Experts of a small language model.
Size: width 768, vocabulary 39351, 237M parameters.
Experts: 128 SwiGLU neurons an expert, 4 picks a token, a softmax router.
Below are experts of layer 4 (counted from 0) of a mixture-of-experts language model. Rows are named gate (a neuron's input weights, with its number), up (a neuron's input weights, with its number), down (a neuron's output weights, with its number) and show model dimensions 48-95. Each number is 500 + 25 x the weight over its row's rms, rounded and kept within 0 to 999. Numbers have three digits each.
Before each expert's rows: "comes before" lists some tokens at least twice as common just after its tokens as in all text. This comes from a sample of Wikipedia text that the model never trained on. Tokens count by the router's weight.

# expert 53
comes before: " the", " ", " a", " this", " his", " least"
gate0:474502495511533447540514487494461448480478480489488551528489518497544470503479480540484471478512490545449493511491532478513498492472510476510476
up0:517466519478497496511497499495472493492492465503497515474484479508517470512504470519490481485491504504475531494475513503495492481521501518543455
down0:479506520489545467506481509502477497508479518503495535499513498510549446507498511511512472515505502519493452525508538463501492494460486516497519
gate1:529471509488493469514491518477493490552490512499502484496472465485518529508487517501485534492501444465515478495525499520493446488456465507526506
up1:518500473483479488467503505526516485474496475453495505516524542513498503502517503488498498461509492482468488535495465528439525513489466506479487
down1:497495504536502471531549519488498511496502519489469479456488458446507507498493493494459485501518436480533485449530475513509481503461528474497495
gate2:528510474445499493538479538457505501514530487541532504505506506504490559476525487498491493499493493515523472458506527506461494503490519514496487
up2:525548487472505510499469519471505459530558516529498480504549477500502544517487536488494492496512511523491488508506513490492540545492516509498503
down2:524516439502476503479488499443487539483515512496466493459500511500458487436516463505481459491483485498508476502467514508503516464475514494525521
gate3:493508532479558467522480510522499494522507510501458465537502470553482500460467504477522508523520547500500513483519491527481476550466537495519527
up3:472474517530500529484520532463506489506502560540503493520496497472560501479469481520476517555461495539464496496505510474469468497519480518481497
down3:491497484419518488524497481485508480478492540484463504495505492479511496517541491542557513571516495503493441498482502538517488506456491523521511
gate4:490471474484498513485503499489513491491516498487494452488473505564501535477447502486528474512520549459491505540499518505516474482485538512487503
up4:443545504513506454514471512483492490472502477480455530495510531533483472532504510476482547477522454501499509487476482516484531518474507498498500
down4:479519490437507516536520501479464517495460477480439493540506515503487531485458506542524531513474472552546535497502486487486507497504496503471488
gate5:502498474554539515487528523461493495487520541501503510465461472505473514484496504487523483469538503459537492503516474456483539515516495551521564
up5:526508531503486477502545495502481508529528494476482512506504510481533471497485490512503481543503508526521508469492532521494454503448492499512508
down5:450547502485524468506510493523492499501471464512491510508484474466543454495537480491473484500487492472518508523454498507481482488519527515461482

# expert 60
comes before: " the", " a", " by", " to", " in", " his"
gate0:525522495487513482471541481511492459511519474493472505476485497499506450486527514494472481503538467474492571493471530492528528516512525437500482
up0:462516531541488500499462528502508538500470494532512549494525457478462460505458465512526560495545521510519506506533440510514505521486502521490473
down0:502508478522479519517521519523557472502506519495497488483506495501495490480542486502508524482526442488536525480478466504478515498504489508463485
gate1:486489513515495508476476464570458506490471485514529532504501526499525534509522451542508491496457534481471487488488516484502491492506527471476498
up1:498484548496513514516527533450511512470496476485461525476504465522504530506515502508517489489522518480476533507509495506492507564497527465521482
down1:508457530456455451487507550512533429513481462477496521467508472527463504540542464529478482467501502507477484533484504513489495513493501514540495
gate2:468479501488528473501522565448506463504450548519467510493482504498476504502515499491481456533438493524500504496537504491488483486506476531540521
up2:536484497462495504505516508502480528523480480504514455490503526523532500520474520519494484501504503503449454494481487481493522556488534499534495
down2:462507477490497488526479510496475466524526486511482519527548533554479511524485476503496501514511520463498541503463495504467536466511484498471501
gate3:521498487460479448513523501511476499524488526519508510578502526502509497506497506486516473508472492465481483525502538497517496527521486542494478
up3:481474444487477512482510569530485540506509503464507530516479499460456488515504495485495508525476530495485515520481490488508522516501504520466495
down3:460497482501494460537479474467520564493511551460489509511473497499539463449544487509494535487481501512488463498527509452544506524541485546548468
gate4:533511525458464538458470520509505494486535522496468567519501475544531457451497507482521537515481483479469483498503479483511484479522498478562494
up4:537488502550466482501529464473509480497517508476517499512493527533479468481519547483511479470489496497542497478489530482520514518501429510546502
down4:469495519483519520487505517516524493495488514473560504463444503517506495499503505499460487478431530522507525502517529472497494477491509477499483
gate5:545481482473502508536562525533557511474490487497528478488483468512514475489499502456502510513495504463512510507528505529493493474487512444528558
up5:507492495542541489501498468471506489499542504496503502508518526536491539522509500538525520433480466511494493491490473542545515511553493453486471
down5:496513521488505530462501486549518486467492485502491501484516511500472526477488484505505496512480465497464477528524500488498518499513524494516494

# expert 52
comes before: " ", " \"", " UTC", " ISBN", " American", " United"
gate0:507483499482485520479507529512457525485472463471504471484466478511539492509516487499492568507483501529463480504534531500499503508533466501469503
up0:492460515480483506465498507522493524473504508556487503483585488489472461497506511528499488541493505504484497479488540511495504496518508471492490
down0:508499566488496473495491480552506460530490501503478541530535520497483503508504525469497494471520537490502475500506496511487545489463501542528509
gate1:500509502509539529494527502474509505482422459460470484524482523503535460519524524517509486503515495505492506509508463480492512506484520497463489
up1:509490457509530493481511469482507482513469503501493501471495531528514497510505516524480499566511451481480483511501515488475547488510503456500494
down1:490475480489469545472469484462551512503509487539526479512498476507514493479477509515513500521509512522479522473516457554478470439544470505531502
gate2:537506531517486501480531465494443493536523512510523474539526499470526470472523531511506539509452500536553454486506485487502480491505508502439444
up2:537547487510493501433558514502469505470499474502484511585503504536522499497504450484510461505514499518486460482474516497539516467486447509542488
down2:523499503533452522503480476469511514485572467505492510489466505482478501500501494460478504500510473500526459531491566487493506514508471484480503
gate3:541513494512481505494512529528454539511494547485493568535493508502480525497515523512483482456506478493480519468501484498472530479496513470484441
up3:471520528461509514505459518554517527551508467490470507504492519531473513483482472485452524499520529526482504486560503501517501525507494549482491
down3:452508495524450469496524481484474463500530464499475485496531508534531457467492504518517495536526469520486502510504489555529466493501514499503474
gate4:539509490514543506528500486500504484465484494460491518486476521535499513517518515543546480541491500516505483493446490494541565503517494491518502
up4:506512486503482510470515478484490473533466536513483494545478544521531527474469504533528490521530515531513477473486517493530498468475507517513517
down4:465480506487538491473535508498489482467514482475500516503524511521521514469481547465511539500524518543508468536532491490539497505503495494526498
gate5:484545515500479464453524495478500507497464494495529491529517520489488494509518482486535467476504522476488491522466511463467460474490499483441528
up5:504459455499511436507510537509472507495497500466499500490487487479500502494476501534455484506474476479497537524529491481523489488478477496521527
down5:552486470522453511541494498464516509523477481491484528509521521481532526530485508501510491510486518513562536452521529476495480506504515520479522

# expert 55
comes before: " of", ",", "'s", " (", " was", " de"
gate0:534489479501470503476496487448519463480496527473479511486488517524569505528424455493504503513489471526492427514505502471471508522478511520460497
up0:462516477533538471474543461452479519480504487509533481477504506534505473528499542532458520516531447518507521504504490510503532553481472535519528
down0:443508492501527469532487542472505539468531519479483482493493570541498526549521498468507452478524539457555494493496499511493455476520464520506491
gate1:496453526515455491522479505507488421493485504508503536514492520531513456521462500512495473535535484502475512468519514484522490512481502507484540
up1:517485541502501489475444516494525504525519553533501512517489479534551494471526535499482480518494439493536515507498530482520523541531500452493514
down1:491498493491511482495467457498508481501538512464494521552522510494491521473534526494517502550489526489497476509472491469460522504521479502505488
gate2:471496502504519482489532505500502525466475527496512505453507519515524563501495485467474493501476516462498455497531512531537531509529508473505497
up2:489474476469514512494491481484505490521526492461475487502494505490444466488499490489489496546500511513464492525470527460477530518453536527522535
down2:483486505482515517537536469469515534504540480516482439518529525541479477539516486515479519476526516514513481512528517474510513489514522535507490
gate3:535495518515520504495473510538544505488500508507544466534525498529507438444524510491494518471467483531490475449476506476517481565489481488534493
up3:494543539573461503491494490486478512567546517511503525467496517489491481476568528544500482504502502480514511470481511526454527500514527476484496
down3:478498505530497532511442508556467482514540478466479491518531519523468493474521481479509491527473535533517514481472489499479492473492481492559451
gate4:502489510484513531461504554464492525480505471524470495498522510472508496541482538558510497522494527513501478511480470516516514488511512565493502
up4:430533507484503482460461537558501524487522499516505509462462488502490463448470498530509520480529485499489500504513480516504464467504490555518492
down4:486513501453528475503483485529506460460490468500472486539463522512500490523493528527448483511493513507485524510524493496482500532502502530491512
gate5:555536460519509507492501524513481444483508495487516492516488544542549519503470503510529499487475530532549560472484476503508499520521466502463518
up5:534463485504499521532487490499494464522528494487466523487482469515479475476480504466552495487484457515475560501504525511501425524505501484486504
down5:455500482522537558535528523529499494525480498490549512467546488459524468524495494456504502510489507521493488477526454466518522495477520494503511

# expert 2
comes before: " ", ":", " •", " Total", " Country", " List"
gate0:508482466492526496539532493484454478531502469479511526499535497489498459507518451488475500529530532538496460546521507524527483513472447478463499
up0:503498520494490510478501461526519491544479529483485532522497514512511474461531490486494513526482448521505499541503551502520504500507510448504522
down0:498467495525517517520506519520524504518544495488471517479489544464509494527482480538508469504496496517454513460522550502479505456497513481521483
gate1:526493495454515456480464529508513493507478506544481547500537509497487492504521495511496533487503490529499486488517505500471499518480482496482504
up1:467524520531496526511468541535488449475519472470497480503503486508516507457456519486458548486485496493470517500498499527495484450472499438531504
down1:536480522508468447456506485465524513489443521498500519508482511521484466481514469514505508532497513508515511505537529492514475498514513515505502
gate2:489487498479500512531523500509499509482487464495462494501460509565451479503513504516538531551517447517493471516488486476521509488505513524455497
up2:499541524472550507482514491500508549508527468483439541500481487484495478498502528492510506513477528480525487479508517485507478484513512509509520
down2:550521466521506540485523437485517503474520475491537515536524530525478518490547500538499512471504522537536501497507510496546503482472473481493497
gate3:496535529496481497527470530501536450550501532512518493484501514482475451493496487520493531502507506560468524466520510475524488524496527515496453
up3:480509521493495511485485564486498503472441462524510491484503493506477511464427547480505496490487483531491581498517553484560496462537530452509460
down3:458534513503531518501486453535478474488505526468509509435503499513502474512473498466485488500521510467461494517500515551508504513524502490482510
gate4:471513501463512458462473475534493541522500474519503441493485490480509504516477508505506525542495495500528505506483513478514527512534513538485485
up4:509491517509550509535513481520468498540472450477480548541529569504503482491544486464543472482523496481536491489539493513486528498475479539527492
down4:514543491495550490514535541469515494506508513516505515548494464461454512521505494484474521508451499476504463521501500476501519471493512529463517
gate5:521477494497508490521471496533450514496512520505492475510462463504513488497518515512490480484525462469485495483497486500492513487535501534519475
up5:506470516500522505476493531458512516523477525485513523499469504486505516521504505496512544508454515442519452496453448525523439524493486515488495
down5:523544524477474513465511519498474502535517488506440491510516438541542475507500491481501512531474501512465506537527481509529531538494476507480484

# expert 10
comes before: " |", " of", " in", ".\n\n", "\n", " ("
gate0:503475507435471519492508527475485500480516540539496500501566504478499474509476517482526483513495469493477487518504517474487519476490527493524461
up0:489508557487522477495512512495542509486471469457507535540487510506510513470491512499493457528529472508494527502490485487476521492508506509504512
down0:472494489512499522482496488502487429537463488482452485473499524507488504472508491503528516471566474500516492510500459544483483477487518552523494
gate1:488469519499481489535493520493511499490484548533475526469531483454490494463497506487530482520506564497498473522503582502518497508516485466505485
up1:465489461530532463495467504448462498518500499518528451496505487487520497537505473502498526495504511479518470524535560533461492508497514474486525
down1:519536550494481479487525524500483526477549508479498471479471488506512499478500453488517490507485481532484462519476508504509494487505462493518509
gate2:536495469519440534472525508483497510477465524541522490522514517539518546487495505494506490479499458509498537487475486420549519492491500535460478
up2:486469490467514498493535505495547477507474494488533453501531518469518440506464502533532525544525502490514495516510496476462471477486491527516497
down2:460471519491514526471535525469529494504515517481467516526462485484495522495505499524571440524502492536491512504507550506460462522469468534452513
gate3:529439535492491545499535500483480520483510540501513503517472502525472505509525527473460512511522483452486479449529469497496524504509496466472464
up3:489484485502518519519525495469513484490512525501485542517520525537452484510470504489519530452484514515495498523509532480484475506524491541482482
down3:501517503501471501516510482470495536536460531480528545478484531496520508498540523519504501499523486517480547462530490476493529526531533504484536
gate4:541502511492489490494487456510502503493475485528519513487505483489522512528530516564488529502562450452536465490491505476531520501484519492493556
up4:479513517464543505481508539536497508509487512532467526520506479567472514532490497489464524558502511497503476497482524527460489480520504473519555
down4:489481496489469548518479532493501502522509498532542502475499472444502491507504476536525527498483479500509467546518500497462499517514481498510513
gate5:557488488518469503503545492523537470544490480507554482512515452520486493513512527482495559460492508463533534526510471516492516486472532515528522
up5:469492488479522514460574542476466509480491520516503529506497535528530485490564520482460509520522476543450495503499479535513478478512490537459456
down5:467498537557466507484489515487469503465516519467488525498556507520472518512532471492511510532482511529498538499476512513506506502500509500476494

# expert 37
comes before: "0", "1", "2", "5", "6", "4"
gate0:541474503501481532474487524497480481496466521444551513517514484508507487505534526500503535512506483491489473510531510512494521541519519503468523
up0:506492491478504496501489525496519491495505515470469504486549500471503501494506492507443531491537497505494489464475563479452550425521531476513527
down0:500497516535460492507494505512495481480488484506491519525511477474500494513485525475511459528497518504513479536483500491501492476498535481522572
gate1:529546474512484525487539496490500520488476516530495509494486446489546516533492506485478499469491482515505496485514490482501476450476479484459518
up1:516534473484493497519485540504469519478531488500450503493556518527495500501512507586471490474539457478496482473507500507471493515500499556537517
down1:475483503499459465489471496506532496469472514482495494490499494517524513466477492497470521506511498527469489476494523486475510534526485501514524
gate2:475530492503466475500506513471487513521528468468491530507532514531507499509494532532496468488506443473490467512506478507537504509522512474504527
up2:516496491476496497505536506482497522501524488441466521540532490511521538527486495519461514497488494497462485509496484481485476518481489462502503
down2:471509489535499494509493487552510442499493532515494503531499489520502462483490488509525493540477547469475472471502524489478489527500501489511523
gate3:526519482468505502525449515431494441504468499532535522516521475514499488553475477470480499516506529453504525461519526436533532472499526514457484
up3:509478521475530484510512504515515479477518482434511536586475551473505512502505502503502507499513488501509526465508483477470491492439509511525479
down3:506500483572512526482474532488503501537468489470522488494562488523469456455535542481502546518494521450502481487504490510516538528539478525527458
gate4:483495491507502508502487504513493501523501510508476491514524497525543466542482515500509509522514509505531483507480536489504479506482513472523496
up4:493505511473566494540483505513482518494502496445472474457461494520523439517496520476508534495483536489519500526497530466498512474510501488519505
down4:489511462526514464514490472491494492496488506503451487452484497480548483517515476424467491522518507499495527493501502472472481474495560464486479
gate5:499499527525466471501500503484484513487510517488525507459484503509518515453484491528533514481530525480485536556534526522478484487549472504476492
up5:509491482498475529454530503548492561484512473460492492476468503536520476509477476521479530479511482453528489514515517499504472536502490497498513
down5:468489494548524474450526452505522479515487518517496551505514459504464504472538526493525502483512476534481513487500528536452497518518542539507447

# expert 62
comes before: "9", "8", "0", "7", "6", "5"
gate0:467484496450461506502482506494503533494498464513486494531541521482483513476468475479486508520512537484494439572534526473514500472534537502519487
up0:474452545484480512460532510519520510533483548482502483442457489461519524507499514511516499451521469481525515506468478538501476536510489549473464
down0:500510494547519475499511489509496483451460495518501484515535502504521510504524484492514509526526508488500481465461505458517515493481509507531514
gate1:544556549506505540523496536462527532466519477523520478496512511528516493501468520489513485491519479482456487498469495497491510477467497536492510
up1:489511496509478435515484469531528516493523520501503571481501469516499491537494507553464522493507496508473524487492475517489487524487537485470488
down1:546486532556476513528507496478466513504541522422519555531486499517498512513468493493470458522513489523509502521475479510474511484475528485447495
gate2:526523482497505449528523533524533513502511538476503522499512494480539494515519492547486541489536453503515507488487501499484492508456488540536516
up2:468492486515480482502527515524497505502513484509489464503467514510458517535498490545537487480492483538509491472509452489487475470507509494460498
down2:479518496452516553505509489524494509493471499499482469508496502516476495496519539501479491463543527507542486515453525491524550513501496513497504
gate3:502483492547507520503496490516548519497474541531468487502464548505525541509465503494509538503544497562488497501532507475481474500504507455485493
up3:471495505507478499509476488492471510506503504537499501477467490486487478508482472506513492460500546490478509511498529499452508477518506511514498
down3:441473510491542495487416523565526538506454479475479520531466499527477537517525492517488510526484481533512489529477504500505487507502508552451510
gate4:524496487498510517485492507488519522509505458503475496512531535479537488496474455475479486537541506518535550487532488517506570502470491489499467
up4:475507517518512429562484499496540479512538537482530506528500536497447503524507506505476487507485478508484494485504466493475513489504491493512479
down4:471465485506510455509473481474481474463531496469486475474520514518490501494476538523466481499502502485467479511501528491478512488489453456535514
gate5:510507503486509509505466494472451466522439474536505494535521558474490528490475481515485536483512503500502468459510506496528470476477494512481514
up5:477483507523509498509500505482486526530515518479492486523514571492488532473487534467516508517499529485502494475515491508515473479493475530476451
down5:502526501457515547500478511536472481555480527521460475488477494499534527514524516558492521539518527489497499504508477464532511524499485513516514

# expert 27
comes before: "0", "3", "1", "5", "4", "2"
gate0:519479495470480520470508486459497502496475535478494499520490533456531495510473514483462503476541480502499500505509509524511425488530489527510509
up0:483522450538510497475474480481497478518501506460466529487484510474529490476559506531525490485542502492463501483516497506516467452524484447506474
down0:505569477475509493525508515486504501476467548493461468493505527466497477472515515451461490472510516500530498527528518497485472505470516501491509
gate1:504475500479479519515526550510531492500499467534465509545475525516474463531516513500488508480505517439509508570470492493521475549474486515491497
up1:535511523463459502492485448519520497472496483494522490490466492532480505489481486553505532507498475486486460526490482525514548502525488474453475
down1:484481492521502474527526553506519524527506492484494516513462511539474477490500499533546480508499551509499510492496493491527505497516530505468478
gate2:528485517478536564480473523510469477506521515511544536488499510494503505534527500501462493498522500459468469478493513513483488503558505545522496
up2:491474518487496513528495504468512498549533551484489494510503477491494489518535503512521464474474526546497508524476536504469502476541471536488477
down2:478504458554488514546508494453543493508492511492501532477518466461488517497503495479480516505489479513459483568461492496459508516484532458545495
gate3:514504462487519514476512504473506500502509526471494486511452519537509499507500457510521529452500511500503497486496552510484466521512511484503445
up3:488504506514566494485498512536549522527523484513500545481501523489504472493474500509480486488496463509494521508527510515535522483502488492547534
down3:501503488453530486480516476494485489513486482481493497505487518515470475483521513476497517496476461472504446494537540539508515464482486472482539
gate4:487491483507497447456488522537549538475525507561516504422542517502459494504472505518451502517492476489495468508457530511529489499451469495520451
up4:492549513505484492485500507501518527502495504554457515505532505482484493485447470561495509517497487520489496501497546486495508474432489481486521
down4:505525513521474499462531560553487483459488489492520488539499530498484453464499531496500522462501506470489478466560494498553472438485494467484492
gate5:513507506479520429440487506498508480482471500515524503484492503490484476563479522521504529514487503478490487491507509528500525528536494564511475
up5:501501460496519534519487479491470492503504482503492487500508450517461528513495461491470451489535540501481501494511531474536534513522490491520459
down5:464475474455465494482482482494500507534492469495440536496514527522495506521514526471515532498481517488515495513478508514514488467482501518479532

# expert 40
comes before: " |", ".", " |\n", "–", "%", ";"
gate0:499503487523526547524521519527480507510506491543517468526479488491483501508509550527517508515514481456517473528490510466495454518522508486532516
up0:447496451508538499504470488455499491541540506477486521485441469493518485513503568499520484518463505502527510518523524500453513484469517515507489
down0:441516530504508509517497459521481496522502476496515537481554489463511500507449477470459519486526503519455523524480495501496515511482489520525470
gate1:485526532484486484564490510489513508514484518500503499474510471501536478478535491462494546457513464522489530525529522529510475484448495532471526
up1:521466495485522497480487518499500521469490460501444498513484492530510526484532582487487509537488520472495501500480465493505469475523505496500534
down1:503460500509487492466508447479497484480530484519480537552477533494456528493474472534503501506503504475499478474492505504508549500436502488564517
gate2:488477487462499500527489504537460524503509466476495461500532525478491522516515524500513509512490484453535511492493513570541490468504478514494524
up2:525523539493501528493535471521481516501479503457474465479478554471469491511534552548482497495497496464511499493466485500528462460510521573552511
down2:502488466471486455488491452505501493517501525495497533534499445473508503506426477531526543521513552535493461521508480509501454482481508544516546
gate3:536510517522499494512536450502481526546489473488478481544483492484488451522499493523489507510522481511528517506484472483516516471484453524549530
up3:499519460458464490485506535459455529514524506514516504536505507470503536495524489483479513529461513477504468491499523502489457481493512510468527
down3:488567494495526472493510516460485515507543500552471469504500499483553477494480509474477528481446511483512456493498525530551496502503511517479495
gate4:489534484530538517540477489528484501497470477545518533503525513544474554520516567476525544539516473491477455528505511516541489524511522475514507
up4:490465508445501514455550499473493506490519530484476489518511424457452478506474486477504454467564488464525486508516494498446468517503487477509481
down4:487452490465508527489486491473500507477502537523527532463566531504500478482519468528496491514503551452493483517538522512538501497464481501554535
gate5:490505484530489498471552480506481562485540492510486522485548521507494497510482528524476575485508486553523506485462437464459517480478488490515505
up5:495524528510520489495517516455481436543505499526486497488518576507488500503481509501514510470500536490505537487508555524489502506502508500518545
down5:513513527506503447509543491502474494532497506502430527486510446517472524497469523509502553531523488476492490480485508508507472446531518496511491

# expert 57
comes before: ",", " of", " in", "\n", ".\n\n", " is"
gate0:505518521511499490500497460494472496523459532524495506508438472478522518476564497496507501503449501485503463487523525542517476498491541488514499
up0:457523507526525516517522540502471485502531468509507509515505536512502518522448450456480502520482492505479543512446531542495520478510494527520542
down0:507539490539469504441488498516503498515488506483533481488482493513496529493480484511473485493521475494493481465499483502476466498467483559481538
gate1:518508499503516495543516536519511518509478523541508455520457553468494459497549516481488459540484491515531532490534538501468484534531471421513566
up1:493448497543526483490548482517506516489508517494494488473530534513537534511470492489472487504455483515473558500511495453446509511476533470538480
down1:532523532507440494498520463489488456538512483507520511511461445514488524481498490475510516507480501523527527497478481496502492474507494507472513
gate2:448533508499531477482464498494550501486526536507498464497535503479468490471493508495514510463500444515476522495501480460500485546509490495483489
up2:466511476513517481512471542509511510530484538480500512504488529520507496495499524528501460523474464492507434520499503529433453463520530460524506
down2:477491497466464536512452471464474536550463527550477428509539511463490518498499484483513478473540502519522491520483489472519469486471493442515489
gate3:492459510495505500464500497510487528502479490479475458525511489466507447497444513510483494530474510458548493508502492505470490541505495487496491
up3:497535501463516520490508525495499465485525491530503494535468530499448482509520451477471508496529505504494532492500537485533522496501546481532471
down3:495489498532495534536447477491470500552489470471479506494483507499512492486485537518512525479482511510500498487472420521498495532489488513490501
gate4:509460488465486485495515467512569499499484525521514485543493492548489512479494505515497477512541487508498476540511547541594438480523490492524466
up4:484486446541496499515512498497511474527526527510471504545478483497491492509494500475462507528506488473497525472480515505483526569456517492507477
down4:449523506513523505486492500468514517493473505515487484509508496492499504468474489529488497532514508527493496463455532518509489482530506469494480
gate5:509487451463466440478513496492521471446488496504494502489462513511506515501543460501486493481486518502453488516480505537520507484482519510472507
up5:491471490507541484544524504502513481515496498480484521543535503478512471452496467518490506552495484488473477473459478518517479526464526520490511
down5:550498504475480488551508535493456477522463473527495517514491504484495464535523515510503529476506489518503515517495492475509484492527441479521487

# expert 56
comes before: "1", "2", " well", " a", "3", "4"
gate0:464439481459513520455513543475476494538490500487488500560490466519464461482503532512495495502466509485500510475499466516501475553508504532460475
up0:524541505468538498511539493507532541467477457493551497447506487527510511480492489533512491484528453523496538454499479449518486520492513499508468
down0:526463490516503483501488489510522462505485479511519467490467529471500451494476538516529534492516504497508473479546525499521550503488516505451500
gate1:506489475527463465477538530469480489491520474515525524487478532499523519499492512480510523508467526500537467455509530493522493482541499495481452
up1:469459474518488469446539534506441506489491519537495498468495524487499488494545473491467513537499558507526498459523501526542459467530508489456432
down1:528522505550452471495465530486520495441506500495518508531523529512466476564492556519516504484459476477504525518540503525501516492522518503492478
gate2:492540512497489481508510474495543501533473495482484508483532496497502475511502522492477589531491488504525532486462466532511518513480498470505493
up2:474500533539522501490516497495553505476538543512525507517530525528497469495484518505511500498474481462507520448517449556465504484544513536479501
down2:507513513504528523507458500505522510433507489554515520492491517511499495506525473470539494522464502490510477475480464513530489524534469454493506
gate3:502526501499479488490457489520523493487492508459498505515500501526477477472472511508533484512543448508503502488512486511514460510562502460488508
up3:533505505488522512528494559490472555485538479478503494502489466526529468517485489508502512533476489444521535507513501445503505471494466529480495
down3:511465513486508466497480476464513477467500538527465522490511524503533510471496522467493465437518479469525482455487545468498505472525489478511496
gate4:490506519518487507539477501497512498447512515491495509522514485460498537500467511493550507471525475556499507482522471491501507491492491485478507
up4:502499526526502476529515510544481481511504473501539483517525521501548530498506506507501518498515524463458518491494499541466464511467486478465490
down4:518494507524484468494477485513522448502488470467523494513472499528502466469471468508470535494488493476505524523483511487499489464525499487505504
gate5:503510488477481502485466467510473481523518466540509470523462477513485490514541459469517510538512472499492517484520513493477490535472531534499525
up5:505469495517508545525548487473508494480517508475507487503520505533491528492455524544467497498470472522543516449454523518500476482499497489458491
down5:504493543522509508482480504474493483474508487532537527479482504492459491519528478511483539527520508541482514470554507509485536494477539518496476

# expert 8
comes before: " the", " of", " a", " in", " for", " as"
gate0:522501514479499456478516529521498495459527506523504464504491487461458527476497522445523469473488474529496499460451476471516476503531527480502490
up0:500529472502445509542484478528466445527526502534549518484532515528500475490486482484489492485517491447528474527473494521491465484520558481489435
down0:503503496545478471512494475520496512472487514511464493516484514538524466479487510493497497491550462472540531518539543488513502466507492528494472
gate1:509490531457507441513490440480531473528495529472505500495517457490474464535540471508512518448488493520500514516514543501515528502488499477518531
up1:470498524512531534478491502515551470520488509492486473484519487489486497492489496502534461507516527492462499503499523513533492503499495494537492
down1:488541494471482470516476473463527519477515539503499447520493464516515473490543527501488509498493503467535495483470495505513506473475508502510526
gate2:487484477561498553521484516476504474538495475492485526496499468484478484503463505520499518526523494474488456467493469502512437505457509507514528
up2:491490453490533479519499542512490493504474524474478505533500540485466498453513456495531525538505475549522503484468519522568447503509547520503510
down2:488452479483513563484493525490519525514508506478497523561454515529487505516487520439544485504503479511437486497484464512520485493467504505509475
gate3:486466527524498496485480486522525456507514501479503477513509510504511509503477477459475487488464491479476511553531520506505464512505491530496508
up3:490520473513534486491532540458501483534497485488477497524523481541521521495505508514516505509479494495526490519539518504505518493526463533507473
down3:489450475511504529491475456481503496503509505543500490539472475504498460542508555519553496470505483517494536496500500502500493484518475467467544
gate4:494494471524481532493471479471543504507494457458484507485512516484502522481489495493517499478515497470521494517480517495508498479494482510488454
up4:527500487508533508496496518551483508498546504540529463539467498512504472473512536501530462512484493516492536495507466508442523491451527514495547
down4:477472483516492537495505473522519498499506529511537516532513569465513503476452474533530502503568493471490484516472530477518502444460506522500496
gate5:500500457475513508473507517468509504505484515516462500536509469482499525486565468505511477525514509527538506506517495515545514445476473493506552
up5:506455439542498499538489496485499524461490506469500529478496563512546478491494509492545523526507484512525552490527493452485542538469515558499481
down5:494500497500496494525513498521489511506484493492485560467514506516472489479502521540500525503506487510482505549502483535482461521498548502464539